{"d_shared_expert": 0, "normalize_top_k": false, "routed_scale": 1.0, "positions": "rope", "rope_fraction": 1.0, "max_seq_len": 256, "dataset": "wikipedia_en"}
Below are experts of layer 2 (counted from 0) of a mixture-of-experts language model. Rows are named router (the router's row for the expert), gate (a neuron's input weights, with its number), up (a neuron's input weights, with its number) and show model dimensions 0-255. Each number is 50 + 15 x the weight over its row's rms, rounded and kept within 0 to 99.
After each expert's rows: a language model's description of what the expert responds to; "comes after" lists some tokens at least twice as common just before its tokens as in all text. This comes from a sample of Wikipedia text that the model never trained on. Tokens count by the router's weight.

# expert 7
router:43 41 66 50 47 63 75 37 58 66 79 59 58 72 22 19 61 54 31 34 70 55 30 56 59 66 37 69 40 27 33 65 72 50 39 37 72 46 61 62 70 34 38 58 67 67 43 33 55 47 59 60 31 34 50 30 70 32 28 58 37 36 71 60 36 26 59 48 61 34 63 53 53 41 66 43 49 57 47 67 61 64 39 62 31 44 72 72 56 38 55 60 31 73 40 66 40 43 21 43 45 52 60 62 35 71 41 74 46 66 68 48 61 66 69 39 71 63 45 66 64 52 35 53 45 52 35 38 38 41 55 55 67 77 33 35 73 42 51 37 24 61 60 80 26 39 47 51 52 33 62 62 77 62 37 49 28 31 70 37 44 36 45 62 43 24 58 61 64 43 36 59 46 68 32 62 53 75 81 30 37 42 58 83 61 26 18 26 35 65 75 57 57 50 58 51 39 54 22 67 44 63 57 35 49 71 42 69 36 57 67 39 63 41 37 81 41 66 77 57 66 41 34 37 46 40 28 44 58 25 52 39 66 71 56 46 33 71 52 30 48 54 45 26 36 55 47 70 33 28 67 63 72 59 54 64
gate3:55 45 22 51 61 26 33 65 45 51 76 39 65 55 28 18 37 68 52 31 51 58 09 56 73 51 38 38 51 60 87 66 41 45 56 14 34 45 45 58 35 69 60 37 73 27 58 47 42 41 36 65 48 47 41 54 48 50 66 28 70 42 68 70 98 46 46 51 51 56 58 48 39 59 54 64 45 50 62 45 46 43 40 56 40 51 47 72 45 40 74 36 38 37 36 63 56 74 49 32 72 21 40 35 67 47 40 78 65 35 36 41 53 40 55 32 53 34 60 70 44 35 65 42 53 48 48 62 55 38 41 36 56 36 44 42 57 47 55 43 83 62 56 72 51 72 21 64 76 53 47 26 66 72 27 69 58 56 38 64 56 40 71 39 40 47 46 62 34 56 51 33 18 43 32 46 30 44 56 69 31 60 43 62 60 25 46 41 48 38 49 50 48 48 73 64 59 58 51 93 43 67 30 58 76 35 50 65 48 60 45 69 38 38 24 60 50 35 60 41 64 61 86 44 53 52 78 56 37 64 32 35 42 60 31 25 42 42 64 45 44 45 62 43 29 51 62 65 05 50 82 66 35 35 67 56
up3:57 36 47 43 56 59 45 47 55 48 86 47 44 71 59 21 59 49 36 58 74 53 30 64 44 49 63 37 57 52 25 67 52 38 62 17 27 56 42 57 43 26 48 36 11 65 59 47 66 58 41 46 53 61 39 47 49 45 44 74 47 76 66 61 21 45 50 69 17 31 73 69 31 34 52 74 57 48 51 40 52 51 25 48 40 44 58 48 57 53 47 60 47 52 44 48 60 18 42 42 43 44 38 62 41 25 41 29 69 80 39 61 53 54 41 43 71 68 32 62 27 26 75 37 27 37 67 37 22 88 55 56 49 36 72 35 52 51 72 44 77 72 62 45 58 19 46 00 73 52 51 56 52 37 30 68 56 51 61 52 32 40 52 42 56 42 82 51 43 52 59 57 40 58 45 66 52 57 40 20 61 53 32 40 26 39 66 60 53 41 58 71 32 56 41 43 43 56 54 38 69 47 53 47 32 54 50 42 53 39 31 50 42 49 40 61 55 74 53 21 57 42 52 62 51 35 15 37 18 41 61 30 58 35 57 78 37 54 42 53 41 47 43 42 22 98 55 74 55 67 55 65 54 47 36 64
Hyphens, articles, table pipes
comes after: "\n", " the", " of", "ed", " a", "A"

# expert 5
router:35 28 55 29 30 62 61 33 63 63 68 48 74 40 40 25 63 66 45 24 56 46 35 59 73 59 40 60 40 29 39 69 54 24 50 49 46 39 53 70 70 53 28 42 67 49 45 38 65 34 69 51 34 29 40 43 69 50 47 54 57 46 71 60 59 36 37 33 59 26 79 61 50 25 78 37 48 65 41 48 64 72 37 61 43 37 70 42 58 31 57 59 35 71 35 57 33 53 32 49 43 60 68 45 44 58 53 77 57 50 64 39 43 62 47 15 65 64 46 75 71 61 24 62 37 34 30 34 49 44 57 58 65 61 47 20 62 42 33 29 42 60 69 68 37 25 53 39 70 46 58 58 74 73 35 64 33 34 55 40 63 41 71 75 35 33 48 79 57 41 44 53 46 82 36 68 38 72 71 30 31 29 65 59 70 31 51 48 54 51 68 65 67 47 53 37 57 35 36 72 29 42 67 56 64 59 31 64 25 65 53 34 50 21 49 75 28 74 63 45 60 40 49 39 24 47 57 36 71 40 25 32 66 71 51 24 35 52 47 37 39 56 58 54 22 53 42 67 33 30 68 49 70 56 69 36
gate0:61 49 59 61 48 48 41 34 52 57 56 39 54 30 68 35 32 61 45 35 47 34 46 55 52 51 62 50 53 51 67 44 42 63 73 56 39 66 49 29 41 52 42 61 26 31 02 45 49 61 66 46 63 39 88 40 44 43 34 52 72 47 59 45 57 42 65 24 71 61 41 53 19 62 44 53 41 49 42 12 52 61 60 48 67 40 50 43 60 43 56 78 64 69 47 68 51 77 32 42 41 49 35 23 50 58 41 72 48 62 35 54 50 63 60 73 63 33 21 86 49 49 34 49 66 45 43 69 55 50 51 82 16 36 31 47 33 35 64 66 32 39 72 57 45 66 63 39 48 48 40 42 56 72 37 56 53 59 62 39 40 56 55 53 30 45 48 46 38 41 46 29 18 82 62 31 36 34 47 46 43 33 26 66 63 30 47 58 32 40 61 31 58 38 73 52 33 60 54 43 60 38 77 40 44 46 60 79 63 49 45 83 54 38 50 74 72 42 40 50 24 54 52 35 31 46 55 37 51 38 60 51 94 99 39 26 56 37 71 45 22 45 45 56 68 38 43 89 45 19 58 34 56 47 48 64
up0:66 47 57 82 73 70 57 63 57 41 42 35 68 63 21 41 27 63 60 37 41 62 49 65 55 56 44 66 48 48 43 48 45 43 53 49 58 54 62 59 32 41 62 34 46 34 69 67 90 45 17 13 58 23 63 54 92 46 56 52 25 51 32 56 40 58 55 51 71 47 45 41 54 87 34 46 31 62 50 56 43 54 42 27 51 59 31 63 48 63 47 41 45 59 51 41 35 38 74 78 69 36 00 48 44 55 33 27 39 48 48 63 43 65 69 44 43 62 50 78 33 75 52 66 68 23 70 65 51 39 47 29 34 56 39 15 71 49 59 38 20 46 42 51 50 38 45 38 39 56 41 55 57 39 55 15 74 56 66 30 31 37 42 54 46 47 78 76 61 67 42 49 51 32 55 70 63 39 21 63 46 57 52 57 36 50 32 74 67 41 33 68 49 45 55 48 67 40 45 41 50 56 63 36 56 42 57 43 44 24 71 51 60 58 44 30 58 26 52 66 72 50 51 54 60 35 29 64 58 73 55 68 43 20 56 50 37 43 66 55 64 59 52 33 94 59 23 62 51 52 54 40 66 54 74 42
Mid-word syllables, place names
comes after: "s", " S", "us", "S", "es", "as"

# expert 15
router:42 38 75 37 38 56 72 38 56 70 55 51 64 64 46 34 63 76 31 34 59 56 39 48 59 72 27 75 32 24 35 61 51 36 57 43 49 46 71 56 61 43 34 54 67 58 37 46 63 65 66 57 54 48 41 41 60 44 46 57 36 30 79 59 64 39 84 49 46 34 74 60 49 42 66 27 40 72 16 69 56 69 46 65 47 29 64 49 62 49 67 63 39 71 35 69 43 35 45 39 40 64 72 50 35 61 40 54 35 64 67 54 46 60 61 37 69 75 32 55 73 78 16 54 41 42 42 35 20 55 66 73 66 59 27 33 56 50 45 38 38 75 54 70 42 37 52 37 41 34 68 94 64 76 25 59 34 41 51 36 47 33 78 65 38 28 62 46 63 27 43 63 46 71 32 71 66 64 61 23 37 28 70 53 60 43 47 45 38 70 61 43 59 59 52 30 58 29 33 56 38 54 64 24 57 74 37 59 35 58 57 42 68 31 22 72 28 60 79 41 64 46 54 56 29 42 50 18 59 31 45 24 70 58 49 43 47 70 56 42 43 51 42 41 51 56 29 60 40 50 60 46 69 70 64 67
gate3:51 68 59 65 47 57 47 63 74 50 36 40 68 45 70 26 59 47 66 71 33 59 61 71 44 43 68 50 38 13 70 64 44 51 60 15 51 48 33 35 60 66 28 21 54 30 51 42 46 41 45 47 45 24 62 52 48 49 34 61 99 21 53 42 57 34 70 66 40 76 79 51 49 57 56 35 38 63 48 33 42 55 43 29 55 57 74 49 30 70 64 40 52 65 51 63 42 66 50 40 59 48 47 39 51 72 66 74 29 36 34 53 64 42 30 45 28 49 34 42 39 41 38 43 36 44 66 53 50 46 68 81 55 66 61 04 39 63 69 18 47 40 49 59 37 16 64 50 61 66 30 57 46 28 20 30 52 45 29 36 56 43 69 56 69 51 47 20 53 59 81 45 66 44 60 61 34 82 51 38 76 68 43 22 62 41 62 35 60 31 49 37 44 63 66 44 38 29 47 38 39 64 26 57 83 52 49 45 59 50 57 53 62 46 41 65 62 40 30 46 46 42 82 47 56 48 80 54 66 35 64 59 39 38 47 68 46 58 56 65 31 44 53 67 35 50 49 41 62 42 51 61 51 36 52 07
up3:46 75 37 25 26 54 57 19 59 62 57 36 49 63 47 32 44 45 41 54 64 64 51 36 79 66 59 41 41 12 47 37 56 63 60 60 41 68 48 26 58 38 61 74 54 82 63 41 69 37 64 74 55 45 60 13 28 49 31 32 44 59 61 40 63 51 51 43 41 52 72 28 51 60 51 68 23 50 60 68 36 52 32 69 45 82 73 53 27 31 48 35 52 47 63 79 50 21 48 35 59 37 65 55 49 52 36 45 41 29 37 49 53 47 33 66 47 57 47 42 58 46 35 10 50 53 67 73 42 23 64 85 65 90 36 65 34 34 54 71 42 49 60 64 16 63 64 86 42 57 51 51 43 42 30 46 65 34 45 24 54 23 37 45 64 50 56 38 24 38 56 44 46 53 58 65 44 48 37 57 64 69 34 50 62 40 59 37 32 38 48 77 52 43 41 54 33 41 56 47 47 71 54 42 61 41 65 71 49 67 48 63 68 34 32 39 30 64 51 27 61 46 49 58 40 54 44 50 50 34 27 31 73 45 26 18 63 72 76 44 63 38 37 50 44 67 68 41 40 17 48 72 36 60 57 52
Sentence starts, word stems
comes after: " ", "\n", ",", ".", " (", " re"

# expert 4
router:19 31 54 30 51 63 59 57 53 71 67 61 70 64 41 27 61 68 54 31 71 46 34 66 69 56 39 73 43 32 28 53 68 38 35 48 53 34 50 70 61 44 39 58 67 49 45 34 59 40 60 72 51 42 30 42 77 47 34 66 22 37 62 58 48 40 56 41 53 47 67 39 60 47 74 62 25 70 33 31 47 62 42 59 32 42 86 61 66 40 70 56 46 47 43 73 51 42 31 37 51 55 62 57 36 68 26 68 31 37 73 36 50 61 64 29 72 57 50 70 64 50 32 58 48 28 25 70 26 44 62 53 69 57 29 46 61 42 40 38 48 63 56 70 29 25 59 55 65 55 71 67 65 87 37 66 38 40 66 52 46 36 51 73 19 47 68 70 47 37 37 60 41 65 23 60 72 60 66 30 27 46 55 56 55 39 40 38 59 38 79 55 64 55 67 41 39 45 39 69 46 61 58 26 59 38 24 61 37 60 69 23 63 32 39 58 21 54 66 61 59 47 17 30 47 47 26 29 38 48 26 35 53 69 59 09 48 70 59 39 44 53 29 29 41 55 41 62 27 27 58 55 59 57 54 61
gate2:13 53 46 64 47 51 49 48 48 69 27 58 40 36 59 06 38 73 43 57 63 42 66 71 80 65 34 42 59 47 34 37 46 55 15 51 48 52 63 50 50 39 32 30 65 49 52 63 49 48 33 49 22 59 46 50 80 36 61 56 46 48 69 35 34 36 70 74 40 31 59 58 32 61 48 14 35 57 23 52 14 41 30 40 53 67 71 55 56 59 40 73 53 30 30 41 49 54 44 64 43 50 35 57 33 47 06 38 34 79 54 33 25 47 49 27 85 61 29 57 38 55 45 41 71 39 62 53 65 27 53 79 48 38 54 62 74 35 71 54 52 73 46 45 18 46 38 31 48 43 75 55 57 54 57 35 40 64 29 62 40 40 45 47 18 37 53 66 52 35 51 61 41 46 26 32 65 55 79 30 72 62 38 40 36 49 63 57 21 56 84 53 81 45 62 70 31 46 60 76 49 45 52 39 58 44 43 54 35 69 60 73 69 48 62 47 26 54 72 47 42 40 46 60 47 46 48 36 26 47 30 49 22 47 60 55 46 43 52 44 60 61 38 33 47 55 45 69 23 49 57 36 32 49 44 59
up2:41 70 56 60 52 60 35 80 13 47 30 59 19 73 47 51 70 48 58 32 23 46 58 57 36 31 50 48 77 77 51 69 28 52 59 33 27 51 30 59 45 31 66 52 32 45 75 49 62 36 50 42 45 35 47 40 32 43 48 55 55 42 31 36 43 53 43 66 40 61 33 32 63 60 49 53 71 49 52 40 35 21 47 49 45 64 76 35 39 19 49 65 47 61 64 59 43 86 62 48 35 56 28 29 37 58 44 47 73 67 45 15 49 55 57 66 47 53 66 66 43 22 49 31 66 54 64 49 66 42 60 41 45 80 73 40 65 28 68 75 56 32 43 45 46 73 51 33 31 38 57 40 46 35 59 50 40 43 41 80 46 53 34 52 44 50 51 24 53 42 48 96 46 41 50 39 62 53 99 62 58 65 51 38 27 67 42 63 47 66 83 72 44 32 47 55 53 59 54 35 77 79 56 52 58 28 40 40 68 54 16 72 38 67 58 30 37 49 63 43 58 52 50 51 46 40 30 28 73 39 36 18 28 26 52 23 62 59 62 45 61 55 67 54 61 60 45 48 36 40 58 49 46 30 59 46
Mid-word letters, name starts
comes after: " |", " in", "o", " the", "th", "u"

# expert 11
router:23 23 62 38 46 78 61 40 77 71 74 51 55 64 40 31 56 54 42 21 53 57 34 47 67 60 38 77 54 30 52 61 48 23 65 53 54 32 59 71 52 49 45 46 66 56 47 42 66 42 46 51 49 22 58 30 56 55 49 40 40 34 77 48 50 28 57 43 73 35 72 66 61 31 76 42 40 53 54 37 78 87 47 55 50 37 77 48 74 24 60 63 51 74 30 59 34 50 27 49 32 59 65 38 41 50 44 75 50 38 57 30 56 59 56 33 74 62 38 69 65 48 34 63 54 40 41 40 49 55 66 63 49 61 36 33 72 46 49 32 36 61 63 59 19 37 58 30 49 37 61 52 64 56 50 57 38 23 49 46 51 34 75 65 26 29 46 76 62 27 39 55 45 90 30 48 49 68 66 25 08 28 65 50 63 32 42 41 43 56 75 64 43 59 65 44 52 38 34 78 36 64 73 39 65 64 36 77 31 74 49 38 46 38 62 78 28 48 53 46 58 38 51 45 33 40 51 49 61 41 19 29 74 74 52 28 42 60 43 33 34 60 63 47 36 50 41 62 47 31 60 60 65 62 69 55
gate2:60 33 37 74 46 32 54 54 67 39 44 71 61 44 62 51 33 44 41 22 66 37 48 52 59 45 68 59 61 49 64 50 46 35 51 47 58 73 54 24 51 64 54 57 63 91 21 62 55 37 38 42 60 30 42 38 36 33 72 43 51 45 45 65 33 46 76 43 52 51 77 24 52 24 50 38 65 40 60 52 68 50 56 40 52 23 32 58 78 70 89 48 30 49 59 54 39 73 34 42 37 49 65 52 52 75 48 64 44 45 71 31 50 32 55 30 50 53 40 31 39 53 53 28 50 53 48 02 68 41 51 72 38 46 53 43 43 63 71 50 38 22 68 44 64 21 54 39 41 51 63 83 58 58 35 30 51 29 52 46 74 59 60 45 57 45 33 59 24 36 48 19 52 53 17 33 25 54 58 42 42 68 63 44 38 45 68 49 63 49 77 47 26 48 44 53 85 65 43 52 68 57 50 55 53 48 58 62 40 78 33 34 30 71 60 48 13 17 56 44 43 47 55 28 58 50 62 59 49 73 49 51 50 42 72 79 58 25 69 50 63 46 59 55 37 44 29 36 36 67 48 40 43 87 81 58
up2:64 68 42 45 58 40 56 66 44 72 64 36 36 36 37 66 55 56 15 57 27 70 50 48 51 58 55 41 49 50 57 48 31 36 60 56 59 33 29 53 28 47 42 49 63 50 52 48 43 44 35 69 47 33 62 66 65 17 54 67 39 49 29 44 27 60 45 60 14 58 37 67 22 23 57 40 30 08 67 45 27 39 51 30 62 24 59 14 69 01 55 59 35 55 53 40 72 19 36 34 58 50 89 50 42 46 58 46 35 57 41 40 40 51 56 53 43 37 64 47 38 33 73 60 38 41 49 59 53 65 43 59 58 54 71 54 59 50 75 70 50 70 62 54 64 48 50 61 30 31 51 77 24 50 52 58 63 56 35 49 60 38 34 61 61 76 62 65 56 40 43 83 90 40 38 55 36 54 40 53 71 42 53 59 54 72 59 55 48 40 69 54 61 49 52 59 48 55 29 14 40 55 43 50 40 20 40 35 46 62 77 79 64 76 61 44 31 37 54 51 40 28 53 61 60 71 60 33 54 24 64 63 63 36 47 72 42 44 69 36 66 43 60 52 65 70 59 43 53 66 51 51 23 81 70 69
Consonant-cluster word endings
comes after: "s", "n", "er", "d", " S", "en"

# expert 14
router:27 43 69 29 47 69 69 35 65 53 70 55 58 74 41 41 66 65 23 33 74 55 29 64 68 61 31 66 38 22 34 54 65 28 53 36 57 54 71 53 71 30 39 50 77 60 44 41 71 56 66 78 35 41 43 38 68 35 49 54 41 47 62 67 57 37 79 48 55 46 70 48 57 40 63 41 44 62 24 68 52 80 36 60 46 35 59 66 59 41 63 47 33 69 43 79 41 34 39 32 44 54 66 55 41 55 48 50 36 66 57 42 45 63 71 38 63 58 37 58 69 69 21 75 29 42 47 26 23 57 54 64 60 63 27 56 64 47 51 42 43 82 49 81 44 36 46 36 39 31 64 88 73 60 28 51 41 37 70 32 54 28 59 61 28 22 61 56 56 32 28 62 51 62 28 66 63 63 65 35 44 24 64 71 43 36 44 41 45 61 70 53 56 55 57 24 56 35 39 48 40 50 55 22 65 66 35 67 27 59 57 42 69 42 35 64 33 64 70 49 49 36 44 37 28 33 33 33 66 26 38 33 65 60 56 35 44 77 53 31 44 52 35 29 33 70 37 64 34 45 69 63 60 67 58 69
gate3:65 68 82 49 48 73 56 50 48 50 56 72 31 21 68 50 38 66 19 43 41 39 48 75 57 82 36 53 57 09 62 35 50 44 55 50 22 35 71 77 78 48 29 55 49 43 59 51 49 64 59 94 69 57 42 44 68 55 45 46 56 53 51 47 49 47 55 48 33 39 71 67 69 48 55 56 48 43 61 77 45 43 48 67 65 42 63 40 49 12 60 39 57 33 47 47 49 40 38 55 28 26 56 91 53 56 33 41 41 51 40 31 22 47 65 31 53 66 39 66 62 54 65 29 45 55 22 53 36 42 40 73 68 40 56 49 61 44 66 40 52 72 40 63 65 55 60 41 49 53 57 61 94 39 60 63 41 48 56 33 38 52 45 62 47 33 58 45 51 41 32 43 56 86 43 43 43 62 68 55 39 32 41 86 56 44 33 37 63 50 63 62 40 39 29 31 66 38 43 43 39 52 45 11 51 46 38 61 34 39 46 49 46 36 39 39 28 60 28 39 59 48 43 56 10 58 33 42 77 72 42 38 44 53 63 31 44 54 67 33 29 54 42 15 34 54 49 20 79 38 45 59 36 84 52 67
up3:53 55 20 27 27 25 33 75 53 51 21 68 67 82 54 43 38 55 74 48 52 76 47 29 31 66 55 49 66 63 49 85 25 35 61 52 63 63 43 35 55 71 66 74 35 57 23 44 50 48 41 12 15 27 49 55 48 59 56 74 61 69 44 28 68 50 49 57 39 40 38 55 48 41 52 35 43 53 54 19 37 66 44 35 23 70 53 75 62 77 24 60 35 73 62 64 42 35 54 47 70 74 45 39 28 32 47 48 25 56 71 70 72 71 15 59 56 61 43 47 59 20 39 81 62 75 55 34 45 52 44 39 43 42 51 56 57 52 34 53 46 57 68 35 34 40 65 43 49 59 08 59 49 34 33 53 77 48 83 60 70 44 56 33 51 57 80 63 81 64 66 33 64 45 63 64 50 65 37 40 60 46 35 55 41 53 39 33 51 45 63 67 38 70 41 51 50 43 50 54 67 53 68 40 48 51 60 57 66 60 71 25 33 47 30 44 58 58 67 43 29 36 60 49 61 36 51 49 41 52 74 59 51 61 41 33 54 35 55 76 66 64 49 55 44 51 40 39 34 55 41 36 53 29 69 46
Units and new lines
comes after: " ", " (", "-", " \"", ":", ")"